Weights of a small mixture-of-experts language model, trained from scratch on English Wikipedia.
Experts: 64 experts in each of 12 layers, 64 SwiGLU neurons an expert, 2 picks a token, a softmax router, 8 empty slots to pick.
Training: a variant of SOAP for the experts, 408M tokens, 3109 steps.
Below are experts of layer 6 (counted from 0) of a mixture-of-experts language model. Rows are named router (the router's row for the expert), gate (a neuron's input weights, with its number), up (a neuron's input weights, with its number) and show model dimensions 0-95. Each number is 50 + 12 x the weight over its row's rms, rounded and kept within 0 to 99.
After each expert's rows: "mostly gets" lists some tokens that are sent to it at least half of the time. This comes from a sample of Wikipedia text that the model never trained on.

# expert 48
router:40 58 36 49 55 35 51 48 57 37 63 49 40 46 24 66 48 47 78 58 30 34 41 64 49 61 67 48 58 28 32 53 37 31 63 42 47 38 54 32 52 38 55 64 52 35 50 49 62 56 34 71 40 44 51 73 32 45 45 34 57 67 44 60 43 56 64 32 53 53 66 51 80 60 66 67 42 48 53 41 49 46 28 60 58 39 49 49 55 29 58 49 63 47 57 57
gate0:53 51 43 38 44 52 43 42 44 53 46 38 50 61 32 44 41 37 52 34 60 44 70 34 60 51 42 32 52 57 59 35 45 52 45 47 57 48 50 55 54 33 55 34 45 38 74 30 54 63 59 66 60 32 56 45 58 47 44 53 76 75 46 77 40 55 51 59 48 72 56 57 57 62 54 45 23 40 59 32 45 42 62 54 23 62 32 51 37 71 21 47 47 49 61 66
up0:24 43 60 43 63 39 67 57 33 52 57 50 36 50 58 64 54 66 45 51 32 64 47 44 50 55 61 66 59 47 51 44 36 39 70 40 55 58 30 43 38 53 61 52 56 59 42 41 56 58 49 59 52 33 39 49 51 60 72 55 41 32 45 27 72 28 54 48 62 15 60 65 42 34 48 53 43 45 50 71 42 69 56 44 58 43 36 56 33 24 69 43 51 67 46 49
mostly gets: " the", " its", " their", " his", " or", " her"

# expert 44
router:53 33 72 42 55 60 46 36 42 77 64 61 46 23 64 34 63 44 66 54 60 52 57 41 33 36 50 41 68 64 50 36 58 70 54 34 38 50 52 50 37 51 85 39 38 29 44 50 52 50 48 29 59 57 55 64 42 48 32 66 64 54 39 46 25 60 48 45 47 39 53 41 59 37 54 34 62 58 49 63 59 55 52 53 66 48 75 45 35 60 57 55 53 61 46 57
gate0:62 24 52 63 43 66 39 49 57 49 43 45 65 49 51 55 47 26 66 64 42 58 54 46 46 57 55 37 45 64 30 52 79 68 38 65 69 49 16 29 55 67 42 35 44 36 38 48 64 53 69 43 59 64 48 42 32 43 59 55 54 48 56 45 63 21 57 54 69 61 52 57 60 52 45 36 61 42 45 63 43 38 50 51 59 30 61 47 50 52 57 36 66 65 44 46
up0:16 63 61 61 56 43 47 49 39 76 51 38 60 53 37 34 36 54 35 73 50 45 62 69 65 60 58 57 37 55 40 52 41 54 66 30 52 51 48 55 43 37 67 37 73 34 61 56 40 44 55 60 45 64 57 57 41 43 59 33 47 53 50 44 42 64 47 68 59 47 44 75 67 69 49 50 56 55 32 59 59 57 56 68 45 54 52 45 46 29 40 71 46 55 30 30
mostly gets: "ized", "ised", " forced", " slow", " deep", " dark"

# expert 14
router:66 55 52 51 64 43 48 51 49 44 58 51 61 67 33 41 29 31 62 61 43 76 48 64 64 55 44 24 69 34 42 46 45 56 46 33 47 40 55 33 36 62 49 59 52 64 58 38 48 51 64 41 50 51 40 50 53 73 51 49 44 48 48 47 64 34 33 44 36 41 57 47 33 38 25 56 47 38 75 80 42 64 59 60 32 58 58 64 29 32 57 40 55 57 65 51
gate1:72 46 53 70 59 71 48 38 52 55 46 58 42 49 68 44 18 56 54 53 53 40 77 60 47 30 64 57 49 60 45 44 37 52 51 63 30 45 68 44 54 63 61 49 44 81 31 50 31 55 56 54 54 56 50 43 32 72 53 53 70 45 58 11 44 43 68 42 51 52 46 38 43 46 38 38 55 34 59 59 52 58 58 48 42 43 54 50 65 52 48 35 67 37 51 57
up1:49 39 55 69 58 73 65 52 41 77 60 53 47 35 59 49 19 40 54 54 42 52 59 42 45 59 41 65 27 48 45 58 49 60 46 38 63 48 71 46 49 52 58 54 53 59 33 61 46 73 49 50 40 67 33 45 39 57 48 34 60 57 31 20 58 37 67 43 50 36 73 36 57 54 46 46 31 44 69 41 54 28 35 52 54 50 55 58 42 43 74 39 60 56 64 53
mostly gets: " Location", " Coordinates", " Genus", " Preced", " Total", " Website"

# expert 13
router:58 33 48 54 45 45 39 45 26 49 42 40 59 18 61 53 56 33 48 37 41 49 53 53 35 41 39 49 70 81 42 68 52 60 55 56 46 51 56 63 56 58 63 60 30 35 56 39 73 71 51 37 46 54 48 64 66 37 44 56 51 54 42 35 33 41 58 30 62 58 66 58 51 66 46 68 40 54 43 69 52 45 72 51 45 41 68 46 53 29 65 54 42 43 42 73
gate2:65 56 42 39 45 61 46 48 51 66 66 44 32 49 43 44 53 30 60 43 40 19 50 55 44 63 56 46 50 62 39 55 42 46 60 73 47 43 67 61 56 48 54 50 51 69 50 66 49 48 55 35 44 64 74 29 47 38 30 23 64 46 42 21 36 40 32 50 53 55 62 47 48 36 53 58 53 31 75 34 41 50 52 58 63 59 49 35 55 56 56 63 28 72 44 41
up2:64 44 49 16 75 55 41 65 52 48 50 36 41 36 47 50 74 39 39 58 44 19 49 52 30 31 59 43 48 47 37 68 62 25 44 49 59 55 51 57 50 42 40 59 62 69 45 33 39 37 58 40 57 46 64 50 36 45 42 30 43 66 54 32 51 48 47 62 48 57 55 69 46 65 55 52 55 43 49 58 43 49 55 40 45 52 36 25 50 83 49 39 45 43 70 56
mostly gets: "ding", "ation", "ency", "ture", "ating", "ence"

# expert 36
router:37 54 32 46 69 36 66 37 40 75 64 61 44 68 56 61 65 57 46 57 65 43 47 55 50 50 57 61 27 37 57 47 59 52 44 26 44 62 71 53 44 50 53 47 54 44 55 57 50 41 63 39 49 64 38 19 55 40 48 41 37 61 64 47 40 71 39 58 33 42 32 28 46 63 43 50 53 41 59 63 70 45 66 47 56 67 40 49 46 53 42 74 33 57 23 44
gate0:69 49 50 65 50 50 63 45 30 42 48 46 40 28 65 65 58 64 56 55 44 36 45 54 28 62 52 46 56 86 48 57 51 38 61 38 53 35 59 67 37 18 37 55 64 38 40 34 33 52 57 35 42 44 48 32 43 53 24 55 55 42 51 60 48 52 51 51 50 57 31 45 64 63 58 45 47 60 35 53 58 25 37 48 40 77 45 61 64 55 51 36 63 64 55 55
up0:42 54 55 62 70 57 60 49 45 69 57 54 31 49 55 54 45 30 77 51 23 12 58 72 47 43 58 55 46 38 51 51 39 52 26 62 63 54 54 64 41 33 47 62 52 45 62 47 47 37 30 57 49 29 62 55 36 49 50 57 48 58 51 40 50 52 55 45 45 60 66 54 36 58 37 41 58 39 86 51 47 60 47 59 38 69 52 36 52 40 58 40 66 49 69 64
mostly gets: " Phyl", "|---|---|---|", "DST"

# expert 3
router:53 39 65 69 69 55 51 57 67 25 32 53 26 54 55 49 55 78 56 40 64 30 45 52 40 69 63 50 48 53 49 21 71 50 36 71 53 62 47 47 49 48 47 51 56 31 36 36 38 59 43 62 58 48 59 30 73 48 60 57 48 33 45 41 56 51 61 65 54 46 51 36 45 42 71 57 28 64 50 67 39 55 57 71 43 40 39 64 44 45 37 50 55 57 56 45
gate0:41 44 48 67 65 53 54 59 64 59 20 62 62 51 67 45 52 26 70 43 34 59 56 37 39 73 48 70 64 41 51 35 50 54 64 42 46 46 57 46 60 61 48 49 65 43 44 48 37 56 47 38 82 50 46 62 49 42 44 58 52 51 39 30 56 45 51 56 64 39 65 66 37 42 54 37 65 33 40 57 34 48 76 42 60 44 78 63 68 49 28 52 48 46 61 48
up0:46 36 53 50 73 70 57 64 54 44 20 58 65 49 72 55 56 45 69 46 43 58 50 29 52 47 48 63 59 39 62 34 35 52 53 41 44 53 47 57 59 66 49 54 56 47 47 38 38 57 58 51 85 43 39 61 60 45 53 69 53 49 34 44 47 46 58 51 61 34 67 53 35 25 61 29 56 43 46 54 39 47 79 29 54 51 74 54 59 52 23 53 41 50 54 42
mostly gets: " (", "(", " [", "^{(", " (#", "["

# expert 33
router:46 41 43 54 46 48 42 86 50 51 44 45 37 64 47 35 42 58 28 44 43 42 32 52 17 56 57 46 44 78 53 43 53 59 59 45 62 72 36 53 35 52 65 41 46 40 25 47 30 51 50 67 44 65 36 43 60 38 64 49 68 61 43 59 41 69 51 38 32 50 44 45 60 54 31 43 60 39 56 61 53 43 51 49 37 40 32 54 54 79 62 56 54 57 56 34
gate0:59 73 50 48 47 47 47 57 66 38 33 43 65 69 08 37 31 57 53 46 53 58 58 15 34 84 57 64 22 46 33 57 43 60 48 34 52 62 52 61 60 60 60 42 46 55 58 55 35 44 39 58 71 49 56 44 37 43 38 55 43 64 53 45 52 53 36 48 58 42 48 52 70 62 65 24 56 52 45 54 58 64 54 51 41 37 47 49 47 49 48 55 51 51 56 41
up0:62 55 60 51 47 39 45 70 71 37 32 45 55 75 11 35 27 43 58 39 52 44 53 19 32 75 57 67 30 47 42 50 42 66 49 50 53 61 47 42 47 70 52 44 58 53 60 51 37 54 41 69 69 46 41 57 35 41 39 49 42 72 38 44 63 55 40 47 54 53 61 54 64 64 72 31 54 48 39 49 57 69 53 54 46 47 55 55 57 42 39 54 48 46 56 47
mostly gets: "^", "_", "ו", " Unknown", "ก"

# expert 22
router:58 41 40 49 59 40 36 66 63 50 73 38 51 27 47 74 55 31 63 62 49 51 54 54 48 55 64 27 74 44 35 42 36 49 29 46 38 34 47 42 38 42 52 54 40 39 69 50 50 61 66 61 34 54 70 45 36 47 29 40 61 58 63 44 44 45 59 68 52 52 37 39 59 62 63 47 55 71 57 28 50 66 42 57 57 54 69 43 49 52 68 68 61 49 34 68
gate0:70 63 57 55 58 54 63 51 68 44 39 49 49 44 44 26 63 54 60 46 69 59 42 36 55 38 47 38 60 66 31 76 53 30 50 59 47 73 57 18 52 31 64 34 70 37 51 39 66 56 29 44 59 52 39 42 59 53 46 64 59 70 46 51 40 41 49 51 48 68 56 51 44 29 47 53 45 39 60 48 42 65 67 42 62 43 39 37 63 69 62 34 61 37 49 50
up0:44 44 54 48 55 44 59 50 66 39 42 28 54 41 48 29 62 67 64 34 70 63 39 42 69 48 50 32 46 54 48 78 72 42 44 48 54 54 49 31 61 29 56 40 77 40 54 37 69 55 41 46 52 54 40 55 18 56 49 58 51 62 58 40 41 36 60 39 46 60 44 57 61 32 43 41 47 46 54 55 57 84 67 49 54 32 40 40 61 63 59 33 56 37 41 52
mostly gets: " his", " its", " her", " this", " their", " new"

# expert 25
router:32 79 54 76 50 65 42 76 49 51 35 34 28 62 50 59 62 28 59 48 46 44 34 44 39 28 33 58 39 59 57 62 50 49 27 63 57 55 38 42 60 50 52 68 47 58 36 63 51 55 47 35 55 51 43 29 57 55 53 48 63 27 71 32 57 44 59 51 70 41 24 57 50 53 49 44 45 42 61 54 46 32 48 46 52 44 48 58 53 64 57 41 34 55 34 63
gate1:53 46 36 70 38 41 19 63 67 46 48 67 56 60 45 45 41 57 77 40 54 53 47 74 56 54 61 36 67 17 56 68 52 52 35 50 63 63 41 66 51 46 48 50 55 42 44 46 35 50 37 51 38 46 27 42 49 56 60 41 54 30 46 61 64 54 55 48 17 51 48 65 63 54 48 49 41 39 56 47 43 55 49 46 37 43 71 74 32 61 48 56 50 55 71 35
up1:59 57 42 81 59 41 33 59 57 46 61 62 59 65 49 50 28 61 81 51 54 59 48 71 60 44 58 40 59 23 53 63 56 49 37 58 70 67 44 66 43 45 38 48 44 54 41 47 39 60 34 39 37 45 28 38 56 38 58 43 52 46 39 53 63 52 45 55 15 44 44 53 56 49 46 38 43 42 52 52 42 41 52 51 38 50 83 73 37 61 41 57 60 56 65 38
mostly gets: "B", "R", "P", "V", "T", "G"

# expert 41
router:55 51 66 43 25 55 46 73 54 46 46 46 74 42 48 49 53 58 46 61 45 53 33 40 50 46 76 40 57 49 39 54 72 61 48 54 44 41 61 43 48 50 57 39 29 55 46 55 71 54 48 51 39 20 50 47 46 58 67 37 50 44 69 38 50 48 75 66 28 51 58 59 42 46 54 38 60 43 74 23 64 61 55 43 22 59 70 44 56 42 56 64 32 66 49 49
gate0:65 53 64 58 52 42 49 59 49 37 34 37 60 47 63 71 33 41 61 44 67 58 50 66 31 43 67 52 41 55 57 49 61 43 41 51 30 44 41 47 50 66 12 53 53 37 55 47 27 55 81 39 41 27 54 47 44 40 73 48 39 54 48 29 41 35 77 58 51 53 33 59 41 55 64 54 37 60 40 65 74 52 49 34 51 47 56 42 54 46 49 53 67 52 47 52
up0:45 33 51 40 35 49 60 39 68 65 59 56 34 64 44 63 43 51 45 62 42 43 36 57 58 58 58 70 46 51 40 52 33 48 62 40 52 55 44 44 33 39 76 43 65 52 56 63 50 63 47 72 44 40 49 49 52 38 19 49 65 59 53 60 49 26 37 74 51 71 44 26 43 37 77 53 46 48 54 46 55 51 61 86 55 41 47 44 56 48 63 34 47 41 55 32
mostly gets: " A", " An", " a", " an", "An", " Best"

# expert 59
router:32 56 64 37 35 36 60 55 39 76 58 31 56 63 55 47 64 49 43 62 53 55 46 57 65 41 65 60 54 64 62 49 63 42 29 39 43 55 47 38 48 36 55 35 60 38 31 62 52 43 67 57 68 58 36 36 57 64 50 31 31 39 36 38 54 53 57 48 47 46 28 43 65 56 37 13 57 44 50 57 58 32 46 42 52 54 50 57 58 56 54 70 66 68 29 43
gate1:58 53 52 49 48 42 70 39 42 59 66 62 53 59 52 52 51 63 18 63 74 52 62 43 61 59 35 31 45 42 45 43 41 42 48 42 26 45 32 50 41 41 47 37 77 32 50 43 43 36 44 73 61 61 38 30 47 39 60 47 36 39 36 37 48 48 51 43 41 53 32 61 62 42 50 32 76 56 59 38 55 47 42 42 76 59 63 47 59 36 70 43 32 57 46 58
up1:49 58 58 50 44 35 70 31 44 57 70 62 44 52 62 56 41 55 23 55 66 48 68 39 60 57 37 42 43 43 37 40 42 42 49 38 30 44 29 57 41 42 39 48 80 36 45 56 55 43 46 75 63 53 46 18 44 35 57 57 42 42 43 40 41 61 55 46 40 42 35 68 58 42 49 29 75 61 54 38 32 41 46 47 59 47 56 47 52 37 75 48 37 60 36 56
mostly gets: "ι", " billion", " million", " September", " August", " October"